python train.py --hidden_size=256 --balance_loss=0.0142 --num_key_value_heads=1 --norm="rmsnorm" --norm_place="pre" --positions="rope" --attn_scale=0.0884 --tie_word_embeddings=false --max_grad_norm=2.0 --warmup_steps=200 --decay_shape="pow" --final_lr_fraction=0.1 --train_tokens=314500000
Below are experts of layer 5 (counted from 0) of a mixture-of-experts language model. Rows are named router (the router's row for the expert), gate (a neuron's input weights, with its number), up (a neuron's input weights, with its number), down (a neuron's output weights, with its number) and show model dimensions 0-255. Each number is 128 + 24 x the weight over its row's rms, rounded and kept within 0 to 255.
After each expert's rows: a language model's description of what the expert responds to; "raises" lists some tokens whose logits its average output raises strongly, later layers aside. This comes from a sample of Wikipedia text that the model never trained on.

# expert 27
router [145 115 132 158  98 173 128  74 123 142  98 106 120 111  93 121 105 135  77 107 111 131 114 189 181 148 177  97 122 118 118 113 111 157 159 120 127 148 150 159 156 108 147 101 151 163 170 137 104 141 125 112 160 107 150 116 148 112 112 118 119 145  71 111 122  93 117 122 112 116  69 145 154 126 163 116 120 126 112 100 142 117 159 138 114 130 129  98 159 130 155 209 103 143 148 147 177 130  98 129 177 167 165 152  94 117 120 127  98 126 102 134 140 164 156 152 162 127 104 114 123 119 105 157  90 120 151 169 144 162  83 139 127 141 124 129 145 121 144 140 151 132 120 108 143 140 104 149 124 170 119 132 100 141  81 172 131 127 174 157 134 115 122 146 112 146  74 138 137 100  94 122 159 128 140 161 122 155 116 112 121 155 137 142 109 110  98 172 104 137 120 162 116 159 179 110 148 133 161 145 158 116 164 144 117 141 102 111 134 138 133 132 144 141 156 134 105  95 110 148 141 100 171 146 140 121 148  93 118  98 142 129 132 111 148 135 134 135 109 137 127 135 104  97  77 132 119 147 119 117 146 140  87 136 110 118]
gate0 [107 164 176 129 122  95 157 148 145  82 135  88 125 106 129 128 118  91 111 140 136 118 162 159 128  85 105 133 106  83 178 105  96 122 132 118 112 160 149 119 148 171 131 125 134  82 144 124 141 104 132 145  82 163 119 100 145 135 132 140 128 112 107 131 123 167  95 160 128 140 131 133 152 131 133 128 121 162 118 133 164 123 140 116 107 109 132 130  97 154 146 117 109 131 163 102 113 110 108 160 140 110 121  91 180 146 168 144 174  96 113 134 115  93 153 123 128 106 107 124 123 158 106 118 147 117 163  88  93 120 137 141 132  94 123 109 150 152 123  91  90 137 135 142 126 144 116 140 123  90 109 159 125 138 144 128 163 126 165 145 124 174 129  89  92 156 153 146  94 157 172 123 175 146 123 142 151 180 116 154 127  86 121 143  95 124 171 151 139 150 145 167 122  92 106 152 144 115 171 137 168  95 133  95 125 165 112 145 124 144 127 103 109 113 117 111 111 109 115 159 154 127 134 134 153 141 154 133  70 151 129 121  85 125 156  90 168 106 118 100 137 145 122 176 124 144 148  85 160 188 143 135 124 124 106 141]
up0 [ 96  91  58 109 109 128 109 100 147  85 103 159 130 130 115  95  91 118 148 133 116 132 154 116 166 148 155 125 107 151 125 129 114 154 145 151 136 119 125 136 101 104 121 136 146 138 133  97 114 146 109 117 141 111 155 161 103 166 106 146 150 105 133 128 113 127 148  95 127 140 125 108 143 125 161 131 124 111 164 126 144 121 124 131 116 130 162 124 116 123 173 166 136 105 127 154 125  96 140 169 167 119 102 139 108 133  77 144 130 156 158 135 115  95 130 116 133 120 163 131 115  82  98 103 126 175  91 140 126 133 136 177 126 150 115  85 139 125 115 158 177 126 156 125 122 144 132 108 164 106 149 160 155 129  98 134  54 111 108 141 135 141 108 151 137 157  97 157 111 118 122 172 136 119 122 122 174 140 122 132 118 107 121 115 133 136 150 119 121  92 142 124 133 160 183 152  88 127 121 141 103 179 102 126 157 117 132 109 115 159 151 164 137 130 133 124 143 133 182 135  95 122 141 131 127 123 130 192 181 147 148 105 100 110 141  73 123 141 141 156 146 135  78  90 156 138 110  80  70  69 109 106  99 126 149 117]
down0 [134 120 135 125 126 117 107 108 116 103 126 171 102 125 137 153 138  84 167 105 123 131 106 117 138 163 119  73 138  89 129  76 145  95  72 128 143 128 130 164 123 115  95 155 106 173 127 124 181 110 104 111 144 157 149 140  97  95  96 144 116 114 179 191 174 156  93 126  92 146 156 130 109 107 141 118 115 105  98 152 124 142 136 141 129 159 144 126  76 107 156 154 131 121 148 177 164 142 144 133 125 104  97 145 156 130 113 146 133 134 180 102  96 126  91 132 114 124 115 124 101 122 127 178 166 107  60  79 183 108 152 165 136 146 129 129  81 124 149 110 118 107 145 145  65 129 111 168 115 106 134 156 134 113 131 161  85 110 129 105 104 142  91  66 121 101 151 124 133 120 153 143 124 109 132 126 166 133 102 113 141 133 113 136 134 119 157 112 125 119 114 134 140 130 150 141 130  99 144 136 114 130 138 136  97 147 157  98 127 148 111 127  81 119 148 112 140 121 165 136 138 130 123 106 135 188 106 137 131 134  96 124 107 100 117 124 150 164 130 154 110 146 156 143 160 148 153 125 144 155 118 117 139 150 129 116]
It responds to: Pipe separators and empty cells in wiki tables, plus instrument words in credits and lists, such as percussion, vocals, string.
raises: "m.", " foot", "der"

# expert 10
router [151 115 146 168 119 174 144  97 103 139 102  71 117 114 112 127 153 150  64 104 126 125 111 193 167 136 133 106  95 119  98 110 120 153 140  95 114 140 125 149 155 117 124 105 141 135 150 184 124 131 131 111 153 113 160 142 144  85 141  96 141 161  80 108 118 123 118 103 121 119  78 136 146 138 140 109 121 115 116 123 115 136 141 140 129 123 110 100 129 142 142 151 108 129 131  99 150 115 110  83 149 148 161 131 129 136 143  87  99 123 111 154 164 107 153 134 154 143 132 136 103 146 113 140 106 112 175 178 124 146 101  95 124 149 147 158 131 117 163 122 165 110  93 111 166 128 102 176 100 172 104 114 105 131  84 150 124 119 177 107 131 153 137 140 128 133  99 167 138 102 107 160 164 131 124 156 118 156 105 115  95 164 173 136 131  99  86 177 105 156  96 140 119 138 160 126 134 140 144 111 137 119 155 189 120 123 104 112 119 127 121 130 166 145 128 136 108  94  95 157 144 128 127 163 151  64 121  87 120  92 102 131 120 108 165 122 153 100  97 107 127 150 111 114  90 131 123 145 141 154 146 125 123 146 100 146]
gate0 [ 86 174 145 118 138 102 151  98 109 100 114 136 141 109 128 155 132 153  86 127 120 112 107 148 146  74 104 101 137  73 146 134 136 153 141  62 131 112 134 103  84 169 115 180 104  82 107 157 122 150 170 107 154 100 110 124 119 133 147 164 124 105 104 131 124 138 144 147 122 170 138 112 122 161 137 131 119 134  95 106 129 132 144 106 139 125 157 155 119  99 131 188 123 144 178  90  88 108 138 142 138 126 127  91 141 161 138 130 132  68 166 151 106 113 176 111  88 126 113 150 122 148 134 118 128 133 142 117 138 128  89 102 133 124 198  80 139 175 133 125 134 114 136 130 143 143 140 138 133 124 123 142 113 153 132 132 143 114 142 127  94 141 128 108  93 134 143 147 143 156 147  93 172 110 141 146 162 158 123 154 129 103 115 130 142 122 163 138 151 122 145 142 163 120 112 191 126 151 130 124 148 137 152 106 108 183 110 179 107 120 116 146 160 132  97 131 154 175 111 151  94 136 151 102 143 159 132 128 110 142 113 129 151 135 158  99 138 105 150 106 164 109  85 144  94 118 145 130 173 153 140  96 110 141 112 128]
up0 [154 104 113 129 146 117  84 159 138 122 134 128 136 139 140  90 117  84 151 124 123 117 127 105  98 114 161 163 111 163  96 143 132 112 118 133 120 166 112 150 137 104 148 119 152 176 144 104 153 124  54 132  90 123 151 144 119  99 132 112 132 112 152 154 127 134 104 120 173 119 108 115 160 104 148 131 120 127 166 163 142 113 102 125  94 115 128 118 149 146 130  92 144 134 136 164 161 131 147 119 119 129 115 157 114 117 110 113 142 144 137 100 152 104  61 156 124 121 176  95 136 124 125 107 116 149 114 153 107 115 190 145 110 145  75 144 108 136 120 134 118 120 134 143 108 119 148  91  93 113 119 110 152  65 110 120 137 162 120 126 139 151  95 136 120 108 109 123  78 104 126 170  88 117  86  89 114  98 133 145 134 142 127  99  98  86  95 119 121 117 102 102 121 151 161 117 123  96 133 102 118 137  84 129 159 115  98 115 118 158 126 135 133 105 172 146 115 105 139 136 130 144  86 137  98 128 161 176 183 128 114 101  70 126  86 129 151 181 101 150 115 115 148 116 145 115 123  88  95  92 103 118 144 112 172 119]
down0 [114 124 129 143 131 131 127  89 104 101 113 149 140 135 102 137 159 111 167 133  91 139 140  80 116 163 100 114 142 108 137 108 165 116  81  97 153 127 144 156 101  98  79  98 130 106 108  54 108 132 107 146 133 162 106 166 103 106 146 122 128 123 160 195 119 131 113 116 105 137 149 132 112 107  84 133 108  97 137 174 127 116  83  84 121  95 129 142 112  98 119 157 184 131 156 113 134 135 157 153 102 133 109  94 180  99 132 148 136 128 131 105 149 116 136  99 141 103 121 125 110  93 117 133 111 125  99 104 144 102 142 130 108 132 116 167 121 133 127 130 102 142 164 120 109 123 149 137 145  76 136 116 132 121 114 170  86 137 161 115 126 134 151 134 153  90 163  90 134 135  98 113  96 131 116 104 134 115 153  88 117  95 104 115 116 103 148 132 139 125 117 111 116 162 121 149  98 136 135 107 108 125 115 101 114 143 138 119 153 134 138 133 140 154 129 141 179 119 112 118 131 157 134 116 113 195 112 185 130 154 108  67  95 138  85  89 144 149 153 109 155 141 165 151 138 133 142 158 124 166 111 137 185 112 163 119]
It responds to: Word-internal pieces and digits inside dates, fractions, specs and tables, such as ic in particularly, 3 in 2/3, 943 in 1943, closing parentheses.
raises: " the", " it.", "ing the"

# expert 17
router [152 151 125 146 141 163 126 102 103 145 118  84 133 134 119 120  83 128  61 119 109 118 111 164 170 121 130 122  74 152  91 126 127 166 146 143 136 161 141 166 181 112 133  95 157 168 170 196 135 136 119 120 141 130 154 162 156  90 111 112 118 155  89 112 115 110 116 136  98 135 119 129 129  89 139 109 105 132  97 107 128 103 145 146 111 123 118 103 138 151 166 157 132 131 114 127 155 142 103 119 152 152 162 156  94 146 138 111  95 118  79 159 156 144 145 136 165 133 117 138 115 129 143 129  98 119 150 175 131 144  78 110 126 146 117 146 143 106 153 117 152 133 149 111 145 130  97 134 140 167 131  99 102 126  84 154 150 162 166 109  97 109 122 171 154 140  91 141 118  90 113 125 170 107 150 153 101 128 123 103 142 147 142 139 134 116 114 162  87 137  91 154  94 161 139 115 149 121 130 132 151 105 133 168 135  99 105 105 129 123 106 132 155 134 158 144 121  77 149 162 132 115 151 185 134  78 153 119 123  77 119 153 130 123 137 137 122 123 103 125 111 133 105 113  81 111 106 155 140 164 146 137  80 136 120 141]
gate0 [ 93 111 140  85 166 125  75 172 107 112 165 120 113 109 152 150  91 146 162 116 137 100 116  98 106  81 137 122  75 108 122 119 136 121 140 122 107  94 178 107 138 151 166 127 177 105 155 142 164 174 161 156 102  89 169  91 130 153 112 170 114 143 121 116 126 143 109 160 107 156 177 146 139 118 149 142 113 158 106 120 104 114 137 166  90 134 134 137 141 123  96 127  75 145 139 123 130 113 118 127 114 130 140 106 184 165 151 151 116 122 129 102 120  50 131 137 102 124 129  75 134 117 137 108 130 142 112 129 159 114 164 133 160 152 142 125 105 127 113  84 106 153 123 132 134 143 137 126 113 127 164 166 113 121 131 149 166 115 151 109 134 139 131 136 133 116 149 125  78 150  89 153  80 136 113 136 131  88 136 143 130 125  95 101 120  75 151 144 140 129 124 126 153 132 114 146 144  92 161 139 147 116 116 126  83 166 138 145 141 118  88 121 107 108 104 119 112 162 131 160 102 121 168 147 113 158 140 138 122 129  97 113 115 138 105 137 143 149 146 103 117 177 130 155 108 133 168 165 169 167 137 137 110 114 109 132]
up0 [155 117  72 128 145 128 122 107  94  55 131 155 140 167 152 113 119  91 102 143  80 122 114 130 136 108 146 140 128 115 100 144 111 157 141 120 107 112 142  91  85 122 145 126  98 126 137 152 137 108 106 121 180 160 139 145 122 131 139 110 140 106 160 131 144 123 156 126 107 159 117 121 147 148 122 142 110  69 120 142 122 124 125 117 135 113 189 140 126 128 130 139 142  80 181 160 156 135 155 150 161 131 112 130 118  93 109 118 124 131 129 130 134 104 152  94 130 150 121  90 131 121 135 159 130 169 155 145  86 109 128 137 125 128 146 156 110 123 117 145 142 103 164 148 146 153 129 138 125  72 157 138 114 108 101  90  50 125 101 110 111 153 129 141 135 103  86 135 132 165 126 161 138 114 154 118 138 113 143  86 120  83 155  98 130 122 140 129  84 112  82 149 128 136 178 130 107 134 131 115 114 122 115 132 153 127 107 113 122 118 160 108 178 113 115  98  93 111 120  86 116 110  84  90 137  99 142 150 186 130 138  67  95 126  89 105 148 121 144 118 165 134  89 122 144 167 104 113 101 107 139 106 115  92 104 147]
down0 [116 129 102 152 142  97  85 173 134 123 147 137 129 112 138 162 126 116 109 121 127 104  92  98 139 141 161 146 104 104 138 147 142 118  77 116  99 121 133 105 115 132  42 127 144 163 142 113 123 124 144 136 151 137 120 148 124  92 107 111 132  92 111 184 153 166  79 147 136 139 116 112 127 153 123 101 107 103 101 154  88 104 122 101 134 149 139 125  70 131 110 153 154 155 127 108 132 115 163 126 146 151 116 113 128  70 127 150 123 108 154 134 114 109 136 110 138 158  74 144 154 137  98 122 131  96  31 125 126 141 147 150 141 129 161 117 127 174 134  75  90  88 157 145 150 138 151 150 106  97 146 127 138 156 145 108 136 106 125 122 117 128  93 118 135 133 144 110 103 135 115  90 126 122 112  77 131 130 157 127 115 115 161 128 123 119 146  87 152 134 137 104 156 133 133 122  89 124 147 128 136 157  97 115 124 132  98 133 130  95 131 159 122 114 139 113 153 119 112 130  99 134  95 109 122 202 157 146 161 109 137  90 125 123 133 118 125 150 138  94 116 148 125 149 136 127 155 172 159 142 128 144 186  67 131 156]
It responds to: Phrases like in the, on the, during the, joined the, and adjectives after "his" or "a", such as new, current, old, Russian.
raises: " and", ",", " the"

# expert 6
router [154 125 139 138 111 132 136  87 118 142 112 117 116 118 100 131 126 111  90 114 120 138 122 184 148 133 168 103 117 120  88 128 110 177 149 134 142 160 142 145 130 119 151  94 164 173 171 175  97 130 112 143 153 117 152 148 145 114 116 100 115 157 105  98 108  82 131 134  91 126  83 149 136 114 134 116 132 114 111  98 143 119 136 142 135 132 128  94 139 152 158 198 123 101 136 129 171 145 112 144 166 150 160 153  92 128 145  99  91 111  91 152 121 167 162 137 164 127 112 125  93 132 111 140  70 116 137 178 143 162  88 135 126 156 140 152 154  95 145 110 154 129 116  98 154 145 102 169 151 137 129 115 124 135  95 161 128 141 152 155 112  98 125 154 133 137  84 159 123 104  89 125 174 112 154 174 114 142 119 112 118 168 163 142 122  97 108 176  96 142 126 179 111 161 148 121 158 121 148 153 148 105 151 168 146 112 120 103 126 125 137 123 144 141 154 104 108 105 119 158 142 102 147 155 134 104 158 122 132  63 142 133 127 115 162 137 127 135  99 132 105 134 114  94 103 112 101 129 132 140 166 175 113 145 113 137]
gate0 [126 128 135  91 133  97 138 188 129 100 178 147 181 120 125 127 105 147 159 141  98 147 139 132 133 105  81 118 119 118 104 100 132 138 121 171  93 129 166  87 140 159 144 166 168  83 182 118 125 131 140 112 138 147 147  99 137 105 152 129  84 130  88 108  82 137 113 143 124 160 137 133 153 137 160 137 131 169 106 127 136 112  98 167 113 107 124 129 100 112 124  98 119 126 132 121  74  98 108 155 162 113  83 113 139 143 162 146 147 111 150 130 133 111 133 113 105 119  90 130 170 164 128 150 180 132 105 137 129 120  90 117 141 142 140 135 100 161 144 101 105 107 124 187 116 119 169 108 129  97 109 136 123 132 102 159 152  76 145 115 131  98 141 144 124 173 149 155 115 163 135 119 146 141 128 148 129 117 102 158 121 125 119 161 187 101 179 138 128 156 168 102 160 104 117 170 148 106 139 163 128 110 130 114  74 112 132  87 154 165 144 155 119  98 118 116 113 104 107 135  87 149 126 118 129 165 151 146 117 116 122 120  93 140 127 128 132 152 111 126 111 127  94 164 124 164 168 122 159 145 123 133 129 127 151 128]
up0 [112 147  80 135 102 109 111 138 145  76 136 144 134 124 135  86  78 107  81 146 156 104 136  99 134 126 127 147 125 119 114 143  99 155 120 129 133 135 146 166 119 112  87 135 131 153 117  98 130 138  90 125 141  86 157 195 117 130 102 101 183 125 152 118 172 112 127 111 142 141 139 138 126 139 129 111 137  81 162 119 115 151 120 131 112 123 148 138 137 101 155 132 124 109 138 131 145 113 148 131 130 129 130 153 121 136  75 160 103 146 157 133 137 105 115 133 129 160 180  84 105 112 115  89 122 167 149 159 104 114 173 170  95 123 155 121 149 132 143 148 163  88 150 109 130 149 117 136 162 114 150 137 162 125 146 112  97 112 132  90 141 157 135 150 155 111  95 116 116 123 138 174  96  91 152 115 160 134 142  89 122  77 105 137 125  91 112 140 110 104 126 122 150 121 131  92  72 122  77 101 132 121 118 145 178 162 142 143 114 149 117 127 192 115 148 138 155 144 135 132  97 137 134 140 107 113 136 170 192 154 131  92 119 107 111 106  88 150 128 153 130 154 119 134 146 152  99 112  73  90 129 122 102 106 109 130]
down0 [116 153  97 134 117 144 110 127 132 118  80 161 113 130 131 149 142  92 128 101 113 136  86 124 149 163 158 102 119 120 176 120 114  94  98  90 125  79 129 151 110 152  89 170 153 113 134 128 159 135 133 148 104 124  96 171 107 139 102 173 139  88 124 190 155 146  97 122 116 179 128 131  95 140 114 117 131 138 110 155  75 171 119 110 134 160 114 131  94 117 113 134 124 148 135 143 122 140 141 152 118 116 105 104 162 125 131 135 126 109 135  99 105  78  97 107 133 123 116 147 107 116 116 151 164 117  79 106 142 127 180 162 130 101 123 114  80 129 140 129 112 107 136  97 103 139 138 124 100  82 135 145 146 130 128 134  98 113 117 121 102 111 148  87 144 130 145 123 141 142 162  88 137 147 128 117 159 122 133  84 113 117 128 115 119 139 129 120 117  82 146 120 114 153 163 133  87 125  97 124 112 182 127  91 103 119 115 157 158 121 107 118 116 117  84 160 160 133 110  98 118 144  73 149 108 180 149 129 158 129  89 106 107 137 126 113 109 146 125 141 162 154 175 151 170 120 160 116 156 164 100 132 180 169 149 117]
It responds to: Lowercase word-opening pieces like un, sl, pro, re, sh, often in species names, table cells and infobox fields, such as nig-ric-auda.
raises: "s to the", "s on", "s at", "ions.", "s to", " them."

# expert 59
router [144 108 150 160  87 174 163  99 108 164 139 100 121 126 116 137 148 160  76 112 133 131 127 153 159 134 133 126 134 118 100 123 144 158 144  96  97 138  99 149 176 124 141 110 165 133 160 165  96 133 133 127 165 129 132 109 149  96 148 109  99 164  66 110  71 109 107 133 108 111  85 153 122 122 137 114 101 128  77  96 134 118 146 141 130 133 113 106 146 129 158 145 139  95 140 129 156 143 109  83 159 159 138 148 115 119 157  87 105 123 102 151 141 146 157 145 152 121 111 142  96 131  92 115  91 111 168 151 126 163  87 118 120 142 170 163 169 105 190 143 134 135 117  79 158 129 101 159 170 174 123 115 125 152  97 129 131 113 130 145 120 106 103 166 153 130 109 168 149 106  94 118 175 128 151 159 106 150 122  90 117 144 133 137 133 117  90 141 109 162 107 147 112 137 135 114 171 138 148 120 137 118 149 150 120 115 105 128 119 133 134 135 152 164 134 154 115 110 111 141 152 107 149 170 110 100 137 121 108  92 116 140 152 146 151 136 161 102 117 154 102 122 118 112 109 122 112 150  91 152 173 174  85 124 120 128]
gate0 [129  96 168  89 158 155 137 175  93 102 151 138 157 138 100 161 115 135 137 137 135 101 101 137 153  75  87 134 114 101 153 104 115 171 134  83 109 143 144 110 100 140 127 126 165  93 129 117 151  92 136 130 129 135 152 115 107  92 118 154  93 125 140 127 130 167  74 179 148 139 144  95 126 134 104 111 123 124 102 107  87 120 106 164 155 119 118 115 102 122 139  87 111 117 121 101 103 132 109 141 141 107 121  95 181 161 174 131 148  90 112 118 131  85 169 128  84 112 127 130 112 121 114 141 147 134 117 124  94 126  92 151 152 126 139 139 114 171 124 110 108 118 142 138 103 162 154 146 135 123 101 161 137  96 101 119 154 131 180 126 155 109 141  95  85 125 175 134 108 122 124  87 101 145 135 149 133 158 117 130 115 135 155 116 125  96 141 123 113 163 123 125 125 107 122 166 131 106 141 104 142  92 103  92 104 181 128 141 156  87 120 143  90 104 123 139 140 122 139 185  99 102 143 115 135 109 117 116  98 113  84 149 129 125 124 118 145 111 158  91 161 156 109 149 106  98 178 119 159 176 120 114 131 133  86 129]
up0 [104 160  71 113 127 102  98 126 118 104 136 149 125 120 190  95 134 139  88  97 124 134 145  96 128 139 147 118 143 163 116 131 112 127 153 130 128 127 110 115 107 166 106 123 103 186 173 134 109 120  90 135 156 113 152 164 161 118 111 134 140 115 113 135 168 120 127  96 118 115 117 144 156 130 155 151 138 116 141 127 126 147  99 136 117  79 147 166 147 138 159 149 160  94 149 144 143 111 171 157  91 123 102 142 124 109  95  99 113 142 207 129 109  99 103 122 180 131 165  99 123 110 144  88 128 164 130 129 127 127 156 126 112 123 159 147 151 131  96 164 132 105 144 139 116 106 121 148 159 108 139 146 131 140 152 121  94 125  97 105 114 112 110 117 136 125  95 120 141 113 122 180 153 119 135 122 153  96 125  86 138 106 130 148 161 117 147 114 100  74 135 126 149 130 119 151 102 107 110 143 128 159 115 136 185  70 115 132 122 131 148 132 163  98 153 134 102 157 108 109 126 150 108 157 137 119 105 178 131 129 148 101  91  99 105  93 165 167 155 187 131 101 127 173 157 143 127 149 117  84 126 126  86 101 117 121]
down0 [ 95 101 110 145 122 156 100 147 109 117 113 185  93 111 128 129 115 107 175 120 137 150  71  93 131 126 143  87  77 136 137 107 126 134 104 143  90 164 137 120  94 145  93 127 132 138 149 148  89 100 132 128 126 156 122 145 125 150  98 167 142 111 141 198 137 100 130 143 109 148 105 127 125 121  98 126 149  84 117 177  84 134 129 130 140 134 135 155 140 140 107 162 128 109 107 130 160 168 155 145 138 114 101 111 164 104 137 168 155 157 161 120  96 123 107 168 111 112  94 101 107 101 118 169 107 109 111 124 168 131 118 127 120 145 128 139 106 130 136 128 108 123 165 123  96 169  98 159 110  78 141 161 118 106 126 115  89 147 110  99 105 138  88  97 137 128 128 133 162 150 174 106 138 138 155 133 127 130 120 147 145 110 117 128  95 122 155 102 172  97  97 119  96 143 118 122  92 123 140 149 100 169 137  83 153 120 100 139 122 142 137 153 142 107 143 119 134  95 163 115 135 153  85 100 148 196 133 145 122 101 141 101  79 136 130  98 159 172 161 125 101 143 137 129 144 136 110 123 161 138  97 156 135 146 148 154]
It responds to: First names, country codes and positions in sports and cast rosters, such as John, | USA, | MF, | DF, and "- Born:".
raises: " of E", " of W", " others.", " of her", " of s", " of"

# expert 52
router [156 120 157 161 125 173 161 106 110 163 140  84 136 125 111 142 133 143  74  91 141 144 142 165 170 141 145  94 124 127 102 130 105 143 144 127 106 144 144 156 167  98 138 100 180 139 125 150 139 141 135 108 165 135 167 105 156 107 116 123 114 151  62 117  87 131 105 111 111  98  78 150 139 123 141 102  95 130 119 115 124 145 150 149  91 115  98 115 126 138 159 166 148 128 149 120 171 148 108 101 149 159 145 119 110 155 124  81 107 120 107 156 147 152 148 140 153 145 118 129  89 135 102 107  67  95 163 164 127 173 100  99 135 147 157 139 141 100 138 120 152 124 118  86 143 114 121 173 136 178 102 149 119 147  91 150 159 125 168 115 112 109 111 153  98 139 131 128 148 105 116 138 151 145 150 153 128 154 129 109 106 134 152 163 155 133  98 155 115 161 123 153 114 153 156 123 126 132 152 126 175 113 157 159 131 117 106 149 147 126 131 122 161 124 129 173 122 100  97 152 120  96 169 132 132  80 123  85  94 113  95 121 170 142 126 112 148 131 100 132 107 112 108 112  97 122 135 171 136 145 144 131  85 140 104 110]
gate0 [ 99 107 117 121 105 159 122 163  89 117 176  95 138 125 149 146 140 108 103 113 114 113 113 125 154  93 106  92 142 133 139 138 131 141 127 124 118 164 109 146 128 152 129 121 129 109 149  97 140 135 141  78 106 164 111  95 125 121 119 143 126 112 120 112 131 143 118 180 135 132 147 136 129 129 122 157 108 119 168 107 109 150 124 170 116  82 145 144 109 155 116 132 148  91 144 134 136 136 120 138 154 124 101  91 162 119 168 157 139  84 156 135 142  82 153 119 111 103 135 135 112 130 122 152 173 143 133 103 101 121 101 139 114 143 153 131 141 141 168 106 159 136 151 107 107 116 148 157  99 110 102 115 122 116 126 108 144 114 163 101 138 154 104 142 121 158 131 106  95 124 121 111 139 133  85 148 151 101  73 134 153 102 131 155 104 103 202 101 127 119 134 165 159  77 140 175 159  74 208 163 125 130 122  74  74 161 140 142 150 141  99 156 129 132 158 136 132  89 132 142  81 137 106 165 130 112 130 113 104 131 128 130 133 121 146 124 143 106 131  82 155 163 106 141 117 113 173 119 179 177 113 137 146 131 101 107]
up0 [130 154  87 124 152  84 128  94 158  99 118 156 140 132 155  99 112 122  99 116 144 118 104 122 120 113 144 168  95 165 124 127 128 153 131 117 107 121 178 119  92 115 112 141 127 124 135 142 140 100  95 168 171  85  94 176 127 133 112 157 109  97 118 127 144 178 120 118 146 134 127 127 125 144 173 141 130 108  79 150 145 107 102 124 165 160 126 152 138 143 161 118 130 169 136 177 129  81 141 152 153 102 110 149 127 134 115 128 128 126 139 114  87 131 103 117 144 150 119 103 130 125  85  74  77 145  90 148 125 150 159 105 128 123 111  93 114 180  98 167  92 112 122 100  99 146 134 124 150 138 167 133 144 102 131 130 144 109 112 129 158 123 135 117 145 113 108 154 120 138 112 143 122 158 150 149 121 138 153 117  96 131 118 111 171 120 103 126 132 107 136  87 133 162 152 122 108 147  48 110 175 126 123 122 159 100 117 110 138 108 129 128 146 123 120 110 130 170 120 127 141 114 109  91 110 147 157 192 159 128 107 114  74 121  95  97 134 165 177 128 117  94 136 119 128 156 101 120  76 119 121 101 124  85 104 134]
down0 [105 108  97 112 136 110 108 116  99  91 134 148 107 122 123 130 141 112 140 144 126 146  69 114 122 116 158 135  80  98 130 113 169 101  70 143  97 146 105 127 114 132 104 175 171 120 141 126 160 116  90  92 124 154  94 135 105 133 103 106 138 117 142 185  88 142 111 136 120 147 183 157 146 141 132 143 156  98  80 132  91 125 122 113 135 114 187 128 128 102 125 151 171 135 140 113 146 126 120 139 124 103  92 102 148 126 113 135 156 115 141  85 116 148 121 130 174 157 116 110 137  91 104 112 122  92  55 116 131 128 130 138 152 131 152 137 123 128 119 106  95  80 106 132 104 178 156 133 149 108 141  93 111 163 133 116 106  78 116 157 156 102 121  95 118 109  97 123 125 110 160 136 128 116 115 114 131 125 125 135 159 125 117 103 159  98 112 146 137 102 117 124 169 117 162 158 108 103 110  95 130 144 139 102 122 112 120 136 128 131  83 141 141 138 120 105 138 142  92 140 158 171  80 111  75 177 139 135 125 143  97  96 102 106 123 120 137 152 155 156 135 122 155 144 142 142 123  87 116 169  96 166 178 124 138 138]
It responds to: Commas, spaces and dashes inside dates and ranges, plus month names before years, such as April 21, 2018, 6 May 1944.
raises: " of a", "way", "lin", " of an"